Experts of a small language model: 11 layers.
Below are experts of layer 7 (counted from 0) of a mixture-of-experts language model. Rows are named router (the router's row for the expert), gate (a neuron's input weights, with its number), up (a neuron's input weights, with its number), down (a neuron's output weights, with its number) and show model dimensions 0-255. Each number is 128 + 24 x the weight over its row's rms, rounded and kept within 0 to 255.
After each expert's rows: a language model's description of what the expert responds to; "mostly gets" lists some tokens that are sent to it at least half of the time. This comes from a sample of Wikipedia text that the model never trained on.

# expert 17
router [150 132 110 139 145 115 144 139 151  88 133 148 104 152 151  76 154 118 130 126 143 107  97 145 106 144 146 159 174 126 107 105 146 139 112 108 125 104 146 144 136 136 105 117 170 110 148 144 144 160 119 137 135 103 105 128 155  84 130  80 124  95 151 113 119 127 156 126  78 143 110 171 142 136 135 100 108  94 117 145  76  60 168 138 121 161 172 139  99 139 129 127 111 103 139 112 140 157  91  99  96 153 107 160 122 140 148 114 134 113 105 108 128 128 118 123 139 118 128  93 113 119 181 127  77 110 138 127  98 102  78 112 168 126 122 110  87 123 110  91  95 109 138 162 108  74 115 153 146 127 142 128 129  79 139 162 118 123 121 107 139 131 117 135 137  95 115 127 126 109 146 155 124  80 127 120 116  95 124 150 109 137 168 132 175  81 124 110 138 116 172 118 108 109 107 119 132 120 141 133 112 114  64 139  88 110 112  93 141  88 149 164 122  98 132 153 114 177 119 134 133 154 126 110 144 159 113 107 153 154 157 150 147 137 125 125  82 115 128  90 104 163 101 171 142 132 161 119 111 145 102 181 131 160 140 143]
gate1 [159 128 106 128 143 119 121 146 121 144 126 138 153 188  99 135 142 175 111 121  85 108 106 115 140 127 181 126 123 153 148  83 126 179 152 104 146 118 129 123 125 129 121  93 136 120 136 133 144 147 115 150 111 119 144 121 127 112 140 136 106 123 124 124 114 126 160 116 129 122 152 135 141 142 126 154 180  76 119 141 101 125 110 120 159 139 139 124 116 118 139 129 122  72 101 101 144 106 124 142 123 170 128 129 139 124 124 114 159  77 123 151 155 136 108  98 124 152 170 158 147 156 171  89 116 149 150 183 122 168 117 160 159 139  78 123  84  66  98 161 102 105  89  98 134  94 128 106  83 144 113  89 136 158 137 126 108 118 109 111 107 148  98 103 177 124 149 113 118  72 146  92 150 134 149 123 121 111 150 199 169 159  98 131 158 118 111 107 116 120 184 140 103 130 113 124 107 203 129 142 145 135 105 137 169 137 140 155 131 119 109 120 109 123 106 125 126 116  97 140 142 135 120  81 114 115 118 150 141 101 112 138 176 137  96 119 193 130 130 151 121 171 108 122 137 151 139 114 118 115 141 148 129 120 134 136]
up1 [121 127 123 125 122 108 103 173 136 100  98 121 126 182 130 132 147 164 184 120 116 132  98 131 143 118 158 133 106 118 144 130 102 128 108 157 139  92 105 107 104 140 116 118 122 113 133  74 147 135 119 145 103 100 138 105 134 140 128 123  85 111 139 133 138 136 100 118 119 143 124 102 125 119 195 135 124 110 111 121 127 111 149 127 183 139 118  95  88 153 131 115  84 133 107  91 113 123 103 140 101 141 132 108 150 114 117 144 102 113 148 145 105 171 109  99 150 109 110 125 161 153 144 152  96 138 139 161 146 122  95 149 152 115 129 141 106 123 140 102  57 186 108 131  83  81 117 144  90 110 157 106 151 130 129 123 173 174  85 106 154 122 117  92 176 159 109 106  84 123 121 125 182 111 147 116 142  96 128 126 162 126  94 137 124 131 111  92 100 115 141 144  87 111 125 121 120 166 167 146 137 111  88 151 151 135 115 140 107  82 126 128  68 149 121 102 125 113 117 140 161 154 130 154 168 145  98 142 156 132 137 125 139 134 150  99 135 152 148 127 143 127  74 124 111 158 137  81 165 103 148 160 168 138 101 106]
down1 [142 112 139 131 143 134 152 132 179 132 169 117 152  97 129 144 101 135 165 169 148 127 107 135 124  70 130 127 121 131 141 151 117 138 144 128 144 129 127 158 127 138 171 152 132 128 130  99 142 149 133 130 135  99 151 110 113 120 111 172 136 159 115 129 159 117 149 130 133  60 161 120 122  89 126 131  49  94 162 129  98 131 158 126 130 163 142 163 109 124 154 107 164 165 172 125 132 152 132 152 144 141 133 118 143  97 100 116 153 131 134 136 134 163 152 136 133 128 147 144 125 145 118 102 115 153 164 134 113 121  94 138 170 134 128  91 105 136 154 103 151  94 149 141 136 156 132 109 141 148  84 142 157 114 116 118 138  98 132  98 116 122  48 120 107 171 138 147 110 140 147 137  90 148 117 119  95 124 120 133 130  91 113 128 206 137 111 140 138 139 110 145 131 104 125 148 179 117 133 112 150 169 154 144 102 136 105 131 107 125 176 131 144 133 124 114 144 162 143 145  99  97 126 144 104 176 131 118 166 105 164 103 117 114  63  78 102 129 177 174 100 125 156 166 146 122 138 102 142 130 101 107 122 160 145 163]
It responds to: Word pieces inside foreign personal and place names, such as Vázquez, Moncada, Tbilisi, plus stems like Mar, olog, stud.
mostly gets: " Mar", "az", " Hol", "olog", " Jul", " Christ"

# expert 9
router [111 116 167 118 138 108 142  99 154 160 125 147  84 170 110 135 119 135 122  86 146 145 133 136 117 138 132 134 109 145 155  75 124 163 113 106 117 142  95 118 106 156 167 131 160 144 168 108 128 145 136 114 102 105 140 154 153 138 139  98 132 125 156 153 122 143 141 172 177 157 154  78 152 111 136 127 169 113 137 144  83  98 161 171 146 136 121 107 116 148 160 126  89 144 144 126 119 120 148 176  90 146 115 126 134 144  97 168 144 103 144 139 129  85  98 139 116 113 138 134  93 173 172 109 150 112 126 150 109 120 113 142 109 135 112 147  94  77 154 118 140 164 128 133 102  80 101 153 103 113 118 149 114 139 141  97 123 172 122  63 140 127 150 137  81 118 128 126 141 113 101  81 140 155 140 116  98 117 121 115  66 141 125 129  88 137  93 130 143 109 131 135 138 123 143 128 156 120 133 130 126 168 109 124 101  96 155 121 146 129 120  95 142 123 142 118 117 144 110 159 115 111 134  99 137 112 178  86 180 122 113  97 130 170 114 108 115 133 156  96 183 130 112 112 126 133 144 158 113 169 163 163 101 163 160 102]
gate1 [173 141 133 100 107 164 140 140 119 117 115 117 114 151 139 131 108 123 116 131 111 114 182 177 134 140 141 143 179 100 109  87 151 120 123 120 129 132 140 124 152 122 185 110  98 110 150 163 161 171 142 151 151  70 169 154  86  94 126 112  84 128 157 110 128 124 143 120 110 144 159 117 109 162  89 143 135 132 135 129 109 113 141 147 138 126 142 177 141 120 112 138 104 103 153  97 102 157 124 109 142 137 143 157 121 126 152 106 138  87 132 144 200 104 128 122 107 122 158 153 157 149 151 130 109 169 146 133 159 157 186 130 143 109  70 145 106 140 146 182 111 164 133 109 146 150 123  99 114  98 104 167 160 150  89  97 128 116 152 124 137 124 115 148 126 106  98 120 162 137  96 175 110 138 157 101 122 129 105 106 127 129 144  78 127  99 118 127 109 148 163 128 134 139 144 111 178 120 126 149 162 130 175 117 182 147 113 168  90 166 134 126 115 176 135 101 119 122 140 131 100 100 126 121 123 139 149 127 136 129 131 129 124  76 112 131 149 128 129 141 137 134 124 113 109  94 113 114 101  99 132 166 134 120 150 179]
up1 [120 122 142 156 140  89 106 103 151  98 146 188  93  77 115 114 165 160 137 106 157 108  98 131  90 163 107 127 142 162 125 147 112 139 142 109  95 141  92 121 122 127 110 119 109 107 104 136 116 129 118 126 183 124 100 134 115 151 133 124 110 102 118 160  90 130 137 108 113 111 136 171 110 119 145 129 105 123 113 135 137 164 132 105 144 129 160  95 137 146 142 146 114  89 118 121 188 168 130 103 132 136 101 121 133 145 123 160 129 142 117 126 123 152 128 110 137 113 120 144 112 122 126 188 140 107 120 125 136 101 133 154 150 172 162 133 149 113 119 136 107 137 117 114  92 136 172 120 172 122 151 123 126 107 151  85 107 168 170 125 131  83 113 143 131 104 138  94  78 160 127 118 218 120 145 124 135 100 147 159 118 104  99 126 125 143 136  81 158 126  96 127 129 136 120 143 131 131 123 112 155 111  68 115  68 134 121 143 164 135 137 143 145 181 184 105 159 123 151 113 114 146 103 104 106  87  95 103  77 120 118 150 109  96  98 122 138 130 137 131 128 153 157  89 158 104 116 102 147 134 153 163  99 123  99 136]
down1 [124 134 107 116 135 131 120 148 153 123 122 140 113  98 112 138 104 119 132 122 140 100 105 139 137 131 147 153 166 116 119 127 157 105 147 124 101 184 101 137 154 123 165 143 126 112 153 127 131 119 104 114 180 164 157 134 137 135 170 143 137 111 147  96  97 127 113 119 177  94 101 123 145  76 125 108 121 133 113  85 158 142 152 126 116 151 119 124 111 180 165 137 118 148 114 147 117 156 145 103 171 140 121 117 117 126 157 108 188 120  59 140 139 128 151 113  84 110 101 105  75 156 126 165  94 128 161 117 143 143 114 131 116 122 175 133 145  93 152 130  95 112 130 109 124 113 155 128  71  95 126 146  90 134 136 104 113 143 179 131 160  84 150 104 159 137 109 143 114 155 142 127 110 161 142 151  96 127  95 162 171 121 134 100 133 125  95 101 159 192 149 111 146 121 152 109 106 153 149 130 141 110 118 154 147 108 132 122  98  98 124  80 136  83 134 128 110  99 110  85 151 115 135 134 106 144 145 123 118 142 155 115 126 135 117 118 171 122  86 113  96 115 147 139 137 156 115 146 160 140  78 101 145 151 111  61]
It responds to: First capital-letter piece of a proper name or acronym, often after the, a pipe or parenthesis, such as V(ietnamese), C(ristiano), R(V).
mostly gets: " V", " C", " Gl", " R", " gl", " Z"

# expert 16
router [ 68 126 181 138 104 142 162 153 164 112 139 104 119 128 118  90 146 155 109 100  91 172 164 134 124 106 151 112  96 115 125 100 111 155 118 164 150 172  95 110 145 153 163 110 106 134 152 111 142 156 135 117 119 156 129 141 114 116 124 116 161 115 171 135 116 157 179 152 147 141 151 113  82 129 142 149 119 147 101 122 120  88 110 124 161 153 131 138 145 129 129 119 124 131 107 166 144 149 113 168 132 132 125 148 131  82 159 195 117 188 108 159 120 105  83 142 143 121 105 135 130 129 150 182 162 141 102 125 125  94 109 107 152 124 109 166  88 117 160 127 115 133 157 137 127 137 113 109 121 120 139 117 122 188 117 125 128 154 116 135 130 107  90 146 112 139 134 146 136 124 103 151 152 137 137 111 110  98 134 130 134  97 123 129 146 148 135 121 147  75  87  96 134 144 141 115 114 109 117  97 111 153 134 121  99  91 105 164 120 168  86 109  92 111 158 157 105 168 140 140 121 134 108  82 129 139 141 142 143 132 136 147 125 165 125 101 150 157 144 124 182 105 112 142  90 108 140 144 160  82 167  70 149 152 155 132]
gate1 [137 145 164 142 124 136 138 155 189 136 144 135 114 120 132 165 123 172 103 158 127  82 120 135 131 127 135 154 160 115 140 132 173 176 139 129 147 149 106  69 112 132 148 107 155 125 121 151 125 126 135 139 120 116 133 147  91 137 116 134  92  91 125 127 117 120 145 159 163 121 136 175 120 127 110 170 147 119 123 163 113  93  96 142 145 129 120 141 141  92 112 156 140  90  81 130 134 135 117 124 152 145 120 126 107  82 147  92 156 114 126 144 104 128  77 140 122 141 140 132 131 111 163 116 170 149 131 106 132 127 134 112 189 161 140 167 111 154 125 145 134 136 151  94 120  99 133  94 135 133 126 149 102 100 130 129 130 119 116 107 132 127  89 117 138 138 116 113 160 154 131  93 120 126 141 133 172 107 158 168 156 134 195  69  93 134 112 109 111 131 155 122  98 182 129 147 110 177 157  99 127 116 136 122 173 126 112 118  88 130 109 138 104 129  94 107 134 138 124 113 165  98 154  82 181 103 138  86 144 131 154  81 147 137 117 113 107 148 124  96 112 157 118 147 151 106 142 103  77 109 115 193 102 163 136 146]
up1 [112 152 133 130 109 139 177 128 128 148 170 168 132 152  92 126 113 141 152 130 112 110 154 148  90 100 141 150  62 116 135 157 109 156 152 133 119 120  83 101 126 134 103 101 140 130 113 118 197 114 119 137 116 119  97  98  98 132 134 124  93 144 125 142 150 116  88 132  91 127 118 127 114 116 123 137 114 110 101 120 132 152 144  99  82 118 138 126 155 104 162 140  97 110  94 138 104 143  78 119 156 110 119 128 141 149 152 138 127 178  85 132  89 173 123 110 157 106 129 127 105 141 138 150  83 105 116 146 125  87 140 113 149 151 163 144 140 138  95 124 134 120 113 155 110 114 110  90 158 100 169 118 133 110 130 140 144 134 161  78 125  78 169 122 117 168  83 144  55 116 159 134 152  92 149 135 136 139 130 146 109 126 109 156  87 172 142 121 104 149 144 146 123 137 166 123 157 140 119  97 131  96 109 104  83 136 147 144 164 114 152 177 142 156 164 172 126 184 128 113 109 138 119 131 137 125 112 117 167 144 114 131 102 151 133  88 106 143 147 150 136 143 106  86 136 145 111 129 127 114 173 121 139 120  93 105]
down1 [114 113 139 175 139 158 138 108 105 138 144 123 156 121 153 123 170 136  86 117 147 130 122 111  92  76  96 128 136 159 146 150 100  88 112  84 144  54 183 151 139  95 129 124 184 132 144  89 140 140 135 116 135 158 148 141 111 118 123 165 114 110 127 139 105 104  96 157 110 103 153 159 102 158 107 113 117  79 133 167 116 158 156 143 161 111 126 124 101 156 134 111 126 128 123 100 112 120 143 167 146 164 107 117 104 156 121 112 142 121 174  79 131 129 101 128 140 112 139  78 143 148  93 149 113 145 133 139 160 138 137 100 128 123 110 111 117 117 177 160 103 123 126 118 108 136 107 160 109 127 125 127 118 107 164 144 143 177 170 125 133 144 127 143 102  95 131 149  91 123 102 128 118 131 144 121 127 153 154 120 151  98 145  86 107 134 141 118 165 115  60  89 130 185 105 106  96 139 130 135 122 166 180 128 134  83 132 102 144 144 129 117 173  92 118 146  98 108  98 115 147 115 142 143 109 119 118 108 100 128 140 136 126 135  93 131 126 147 111 102 124 147 174 161 140 102 158 115 120 153  94 119 137 115  99  81]
It responds to: First pieces of split Latinate words, such as eff in efficiency, dep, comp, exp, res in residence, p in poverty.
mostly gets: " dep", " o", " exp", "-f", " ret", " po"

# expert 18
router [147 160 118 122 150 180  58 172 124 165 136 159 117 149 107 118  86 162  86 144 102 120  85 120 109 148 149 155 129 117 117 132 144 156  85 127 129 115 125 124 122 144 148 157 133 161 151  78 109 153  87 141 121 165  79 110 145 174 100 152 126 123 150 149 144 119 129 165 167 104  73 175 137 168  95 103 129 105  90 182 148  69 112 113 158 140 135 108 133 145 129 131 124 108 128 164  94 118  87 100 109 164 134 165 122 136 142 156 137 103 158 140 163 149 144 158 178 118 158 115 154 128 133 130 110 104 149 145 104 133 144 173 110 117 111 135 136 100 152 156 142 125  91 116 105 141 114 117 131 107 112 100 141 102 141 131 129 126 133 121 140 182 131 110 139 149 162 141 121  95 116  87 124 156 139 115 135 106 101 107  95 134 101 113  91 109 147 127 140 118 145 145  95 170 148 118  92 118 122 105 117 116 116 139 155 120 183  95 138 118 160 145 126 100 118 134 144 164 138 142 133 133 120 126 138 157  98 119 124 158 127 114 115 122 129 116 144 141 134 136 143 119 102 120 104 161 157 140  69  90  77 143 135 102 138 136]
gate0 [153 118 129  98 132 109 124 119 135 137 115 119 149 136 146  73 154 130 138 162 102 115 123 126 102  88 127 136 122 121 115  98 146 104  80 130 124  95 171 113 124 124  94 111 158 179 125 133  92 121 156  93 120 140  87 112 127 159 114 126 134 158 108 142  99  73 133 111  99  87 151 129 115 138 133 107 114 129 126 111 125 118 115  65 121  67 136 155 109  92 113 156 128 123 126 144 113 131  85 153 110 120 102 112 131 113 152 115 123  89 119 161 125 136 132  84 111 127 125  93 103 166 142 155 112  67 137 164 113 125 139 113 103 125  96 111 124 146 158 155 120 114  92 112 112  86 155 123 141 144 112 110 128  88 132 162 154 136 120  91 105  98 125 151 106 165 124 151 106 134 156 123 147 166 166  81 130 120 113 190 154 146 115  83 139 125 164  88 118 111 100 167  77 140 102 125 169 136 185 141 155 153 129  88 146 125 147 106 136 156 110 116 145 114 117  96 146  97 182 140 134  99 131 115 105 148 148 132 130 127 125 150 142  77 113 143 125 181 126 121 168  88 122 132 140 140 152 145 101 116 132 129 134 137  91 146]
up0 [139 105 160 137  97 126 134 147 157 158 125 161 104 150 201 121 116 153 104  92 155  95 159 149 127 146  72 125 125 151 141 138 145 172 118 136 142 144 100 125 123 120 108  88 117 119 154 159  93 156 110 168 150 156 133 156  81 137 169 107 116 152 194 113 152 144 113 125 139 137 170 144 121 136 139 116 110 111 118 138 117 119 126 142 114 120 144 143 130 150 118 129 135 125 130 134 117 165 126  63 102 162 144 145 150 135 155 127 126  77 115 124 149 113 159 137 158 104  98 147 121 132  82 107 108 109 121 130 134 111 135 149 136 107 123  69 113 116 146  94 104 137 175 106 122 150 131 111 109 105 136 130 118 135 115  92 133 147 125 117 173  94 133 175 154  83 128 136 120 155 136 148 134 118 103 152  71 192 116 124 151 125  92 146 146 150  68 159 138  84 167 159 139 117 137 121 121 112  98 132 101 120 184 130 116 130 138 118 132 166 147 113 108 137 113 153 128 145 129 116 147 113 149 153 122 149 126  88 101 118 109 140 166 127 151  83 103 124 114  91 117 133  92  73 143  96  84 157 111 160 131 129 108 134 130 133]
down0 [114 108  78 149  85 160 124 131 131 130 145 115 126 132 123 141 134 143 123 111 142 117 158 127 116 182 141 103 132 112 158 124  99 135 158 133 132 155 113 105 113 116 128 120 134  79 106 151 132 123 126 137 126 152 144 113 111 145 112 125  93 157 105 119 155 135  95 155 141 139 131 137 101 147 151  90 171 153  97 155 150  97 112 157 125 150  98 160 143 165 146 103 105 137 125 144 127 119 171 136 140 156 156 153  78 164 108 149 140 118 143 114 150 153 122 113 134 121 106  91 145 160  89 102 152 137 128 142 137 135 113 163 144 167  94 142 146 143 144  89 115 141 100 125 169 150 173 144 109 104 119 103 127 129  76  92 112 131 106 180 151 152 135 185 157  86 114 165 164 151 154 139 137 127 124 122 110 165  77 144 136 161 129 164 160 104 100 100 147 112 148 127 149 140 132 134 113 135  94 119  96 136 187 153 187 165 152  75 155  72 162 121 118 112 145 134 158 100 168 146 140 104 168 130 141 159 118 112 112 154 132 118 105  91 132 119 147 151  96 143 113 118  84 118 107 130 118 105 132 128  88 149 128 123 166 104]
It responds to: Capital-letter pieces and first names in sports tables and name lists, such as AUS, HUN, John, David, and initials like R. F.
mostly gets: " dis", " Ed", " David", " Alex", " John", " IN"

# expert 54
router [136 115 164 104 145 148 118 134 117 151 165 148 184 124 139 105 158 114 130  97 130 133 160 149 142 123 145 106 133 162 129 102 158 121 144 126 165 171 156 151 164 144 137 111 149  99 152 148 117 111 120 152 142 163 123 157 144  86 139 135  92  95  94 138 110 111 100 155 118 117 141 118  97 102 127  93 146 114 117 128 104 109 169 143 172 134 141  96  81 156 171 101 142 108 115 137 143 133 146 171  84 164 117  92 123 103 114 111  90 131 137 109 126 131 113 137 121  94 116 106 117 152 132 162 110 159 135 140 167 153 143 151 168 145 134 105 168 152 154 162 136 147 117 139 146 138 108  99  93  92 151 125 102 131 127 164 130 141 141 154 123 150 178  65 127 152 116 147 134 117 134 133 113 160 109 159 121 130  82 146 119 107 138 123 136 114 158 103 106 198 108 118 152  98 132 101 134 129 102 145 142  96  89 105 111 141 107 141 104 161 100 109 115 103 123 125 129 135 132 154  74 129 146  98 122  87 171 173  98 100 128 146 140 132 109 151  99  76 133 154 100 123  96 131  91 154 113 133 112 120 122 184 126 163 143 159]
gate0 [132 150 161 127 149  95 156  90 122 113 182  96 152 142 134 124 118 127 118 173 109 149 117  58 154 157 146 106 130 147 129 106 137  98 106 165 160 135 123 139 100 119 125 108 118 131 141 138 126 144 136 150 122 128 166 134 119 161 121 130 146 111  88 175 127 120 136 113 106 127 151 144 105 136 152 129 101 123 158  99 100 109 114 100 148  83 132 114 119 149 135 117 100 119 139 134 123 129 126 169  90 156 104 182 152 123 137 139  61 151 112 163 157 127 144 115 128 119 105 104 199 145 130 138 173 150 124 154 131 112 152 100 131 100 139 156 129 114 109 125 128 116 129 150 157 161 145 115 126 127  65 169  72 160 116 138 107 121 118 102 131 129 125  90 129 133 104 114 130 106 138 123 145 147 119 138  98 137 100 124 166 145 160 108 124 104  57  82 137 173 148 141 118 117 112 117 117  84 163 119 158  93 123 118 156 148 136 151  92 104  89  73 130 133  89 109 141 123 154 132 111 115 177  87  96 165 109 106 134 117 136 128 115 120 119 171 143 128 126 150 119 133  80 138 106 117 168 167 157 110 128 139 140  96 131 108]
up0 [147  97 150 150 103 107  96  98 158 116 120 166 109 189 160 145 126 134 121 125 114 173 127 125 153 132 147 127  69 116 131  93 142 140 127 134 164 137 135 163 152 172 118 112 116 126 158 140 102  80 103 147  81 165 172 114 137 114 147 120 126 149 135 116 161 146 146 181 114 171 120 180  92 100 151 152 125 132  92 136 127 130 129 139 102 119 125  88 116 167 113 162 124 153 111 140 147 131 147 150  98 145 101 145 151 141 140 141 122 103 128 168 104 124 175 120 154 126 115 161 101 119 104 104 110  80 125 133 159 124 154 101 158 129 120 139 138  86  86 157 139 166 187 126 116 160 114  83 157 118  77 130 163 110 180 137  98  91 132 127 162 105 140 139 123 141 125 167 144 133  76 156 121 107 134 129 145 113  86 124 132 187 100 111 119 178 113 153 139 125 157 131 111 113 131 147 108 116 102 117 135 149 153 114 105 118  97 124 135 138  74 110 111 140 152 118 139 113 131  93 160 147 164  95 119 101 105 121 102 117 138 113 128 114 133 144 143 119 113 132 149 134 100 122 144 126 129 143 132 128 129 143 120 100  82 172]
down0 [144 139 139 140 109 153 152 144 148 152  98 132 136 110 156 117 152  95 120 112  82 182  89 152 146 172 106 124 137 114 108 109 105 107 137  94 137 105 156 115 121 158 148 109 115 152 129  95 104  84 123 115 116 148 160 123 124 119 113  99 116  75 159 115 137 134 147 123 127 141 118 116 138 101 137 122 127 127 150 101 123 148 108 116 126 191  92  98 153 136  99 117 121  92 148 138 146 102  72 119 100 141 140  98 162 134 116 151 145 154 117  56 123 129  94 124 124 108 114 117 135 156 127 169 141 140 129 173 116 186 151 128 166 124 143 150 122 134 109 169 151 120 106 163 132 108 152 136  99 132  95 117 117  87 148 109 155  82 123 119  91 137 141 115 159 125  79 124 140  84 121 157 121 153 121 139 128  89  97 155 134 143 121 116 146 147 114 112  87 125  88 136 105 122  97 121 144 138  86  64 116 133 142 176 116 151  78 132 117 138 137 121 159 109 159 149 138 143 105 140 118 105 161 147 145 113 161 127 116 155 123 137 164 136 105 184 175 149 114 159 112 146 119 141 113 147 160 128 161 170 153 166 107 107  92 134]
It responds to: Word-start pieces containing m or Latin prefixes, such as em, um, im, inter, sub, trans, as in empowerment, imitation.
mostly gets: " inter", " sub", " im", " min", " Em", " Col"

# expert 14
router [159 140 117 122 142 107 162 120 146 140 110 145 133 109 169  73 127 140 164 149 154 138 123 134 128 130 114 165 101 133 150 128 151 135 157  86 108 137 164 139 125 157 148 117  98 166 141 103 171 128 118 132 112 138 130 148 154  89 107 158  98 150 155 134 152 100 170 128 171 131 153 119 113 110 139 137 137 156 115 161 107 156 166 139 151 176 116 120 149 118 120 107 157 168 172 136 101 137 110 168 132 146  99  62 116  96 175 133 127  96 141 107 105 118 141 182 125 135  90 142 132 138 123 133 131 128 152 103 133 161 112 155 105 103 125 157 106 126 136 155 103 167 145 129 125 121 145 172 131 102 141 140 106 131  99 124 108 126 131 169 168 121 118  91 187 130 110 157 145  94 129 137 150 128 105 129 115 117 136  84  81  89 131  83 151  94 106 126 100  79  93 122 124 148 175 125 106 105 144 128 100 140 134 103 110 129 179  85 102 165 131 105 145  95 168 130  72 140 127 109 116 116 132 127 108 168 144 113 128 129 138 107 101 127 160 149 101  98 125 129 137 105 104 146 133 158 110  92 155 115 131 111 107 111  83 134]
gate1 [150 106  88  90 125 108 124 142 118 125 163 111 153 128 117 121 100 150 139 147  95 111 106 122 197 113 147  98 178 165 142 133 124 158 130  97 135 120 152 165 130 150 156 137 131 107 101 124 174 130 143 169  95 120 171 148  97 104 148 108  99 111 140 139 122 113 121 150 128 120 177 110 134  61 100 153 195 121 129 121 103 121 112 113 116 144 129 102  93 145 124 104 128 133 144  84 115 114 162 142 110  84 102 130 156 133 153 101 116 126  64 136 145 131 115  94 121 131 177 147 143 142  81 118 141 174 104 128 107 120 127 127 134 110 162 152  67 154  86 167 120 132 130  74 119 143 137 111 102 107 107 129 100 150 107 112  89 131 124 130 120 162 129 124 144 156 135 165 136 139 102 147 153 126 141 111 117  98 143 134 151 173  89 128 121 106 112 136 130 163 142 146 115 179 135 122 133 163  85 153 159 126 155 158 178 153 102  99  75 124 138 155 135 154 125 101 101 128 118 121 121 123 145 134 134  93 127 140 100 131 154 141 120 108 137 176 147 119 126 152 155 104 129 128 101 119 123 113 128 148 113 156 138  90 115 165]
up1 [ 65  99  97  70 134 116 129 147  93 133 106 174 140 136 136 141 117 128 152 164 146  93 125 120 185 125 104 110 164 120 170 104 132  98 114 136 133 163 136 152 172 128 123 144 148 177 129 133 156  93 104 140 135 115 117 107 150 105 182 107 113 120  72 109 125 129 112 137 114 141 150  76 127 105 136 131 143 130 119 121 169 111 135 149 126 100 104  75 120 117 149 115 134  90 107 124 138 149 175 164 113 119 142 117 102 119 137 154  86 137  99 148 131 116 146 137 134 109 145 141 107  78 138 137  95 126 110 144 165  91 136 155  98 102 154  95 125 126 146  84 131 160 145 136 101 134 160  79 122 104 104 127  77  87 151  98 132 117 114 144 131 153 127 130 129 144 106 179 113 135 137 147 151 108 132 111  88 123 144 167 112 149  84 135 121 107 117  89 154 169 135 128 121 145 178 137 112  89 124 175 152 109 116 158 137 154 138  84 127 128 131 158 108 131 113  82 124 111 104  74 127 127 111 115 155 131 129 117  98 180 151 123 109 148 162 143 136 157 103 172 152 107 112 118 127 102 129 107 118 131 111 108 140 133 127 104]
down1 [115  55  92 116 133 123 147 114 106  88 176 164 134 170 125 140 149  94 144 155 127 135 114 148 122 136 127 105  81 121 145 131 123 139 114 132 141 133 106 130 129  93 183 160 142  73 124 126  96 170 110 167 139 124 114  99 116 109 130 125  82 127 176 131  97 139 100 128  64 167  98 109 119 114 121 163 128 111 107 141  95 133 157 125 167 111 148 127 154 137 143 104 180 126 119 147 120 113 127 125 167 134 140  75 130 193 152  97 130 145 126  94 117 112 130 169 132  94  81 132 124 158 138 120  81 119 122 127 123 146 114 142 144 127 166 143 134  69 150 163 143 125 112 112 164 121 133 142 101 117  97 156 112 135 100 137 109 100 111 144 168 119 109 106 129 112 146 122 108 100 158 150 112 126 118  90 102 100 147 142 123 176 132 166  94 134 140 139 131 127  92 114 131 141 120 140 137 136 111 161 186 157 111  87 114 128 157 110 142 107 160 120 123  97 111 126 115 145 148 123 147 149 122 134 174 142 126 162 132 136 105 149  99 145 115 133  78 101 121 174 125  92 128 159  99  98 133 132 170 120 113 125 124 123 157 110]
It responds to: First pieces of capitalized words opening infobox field names or table headers after a dash or pipe, like Reg(istration), Pop(ulation), G(NIS), Se(ason).
mostly gets: " Con", " S", " Reg", " ac", " Ex", " Cro"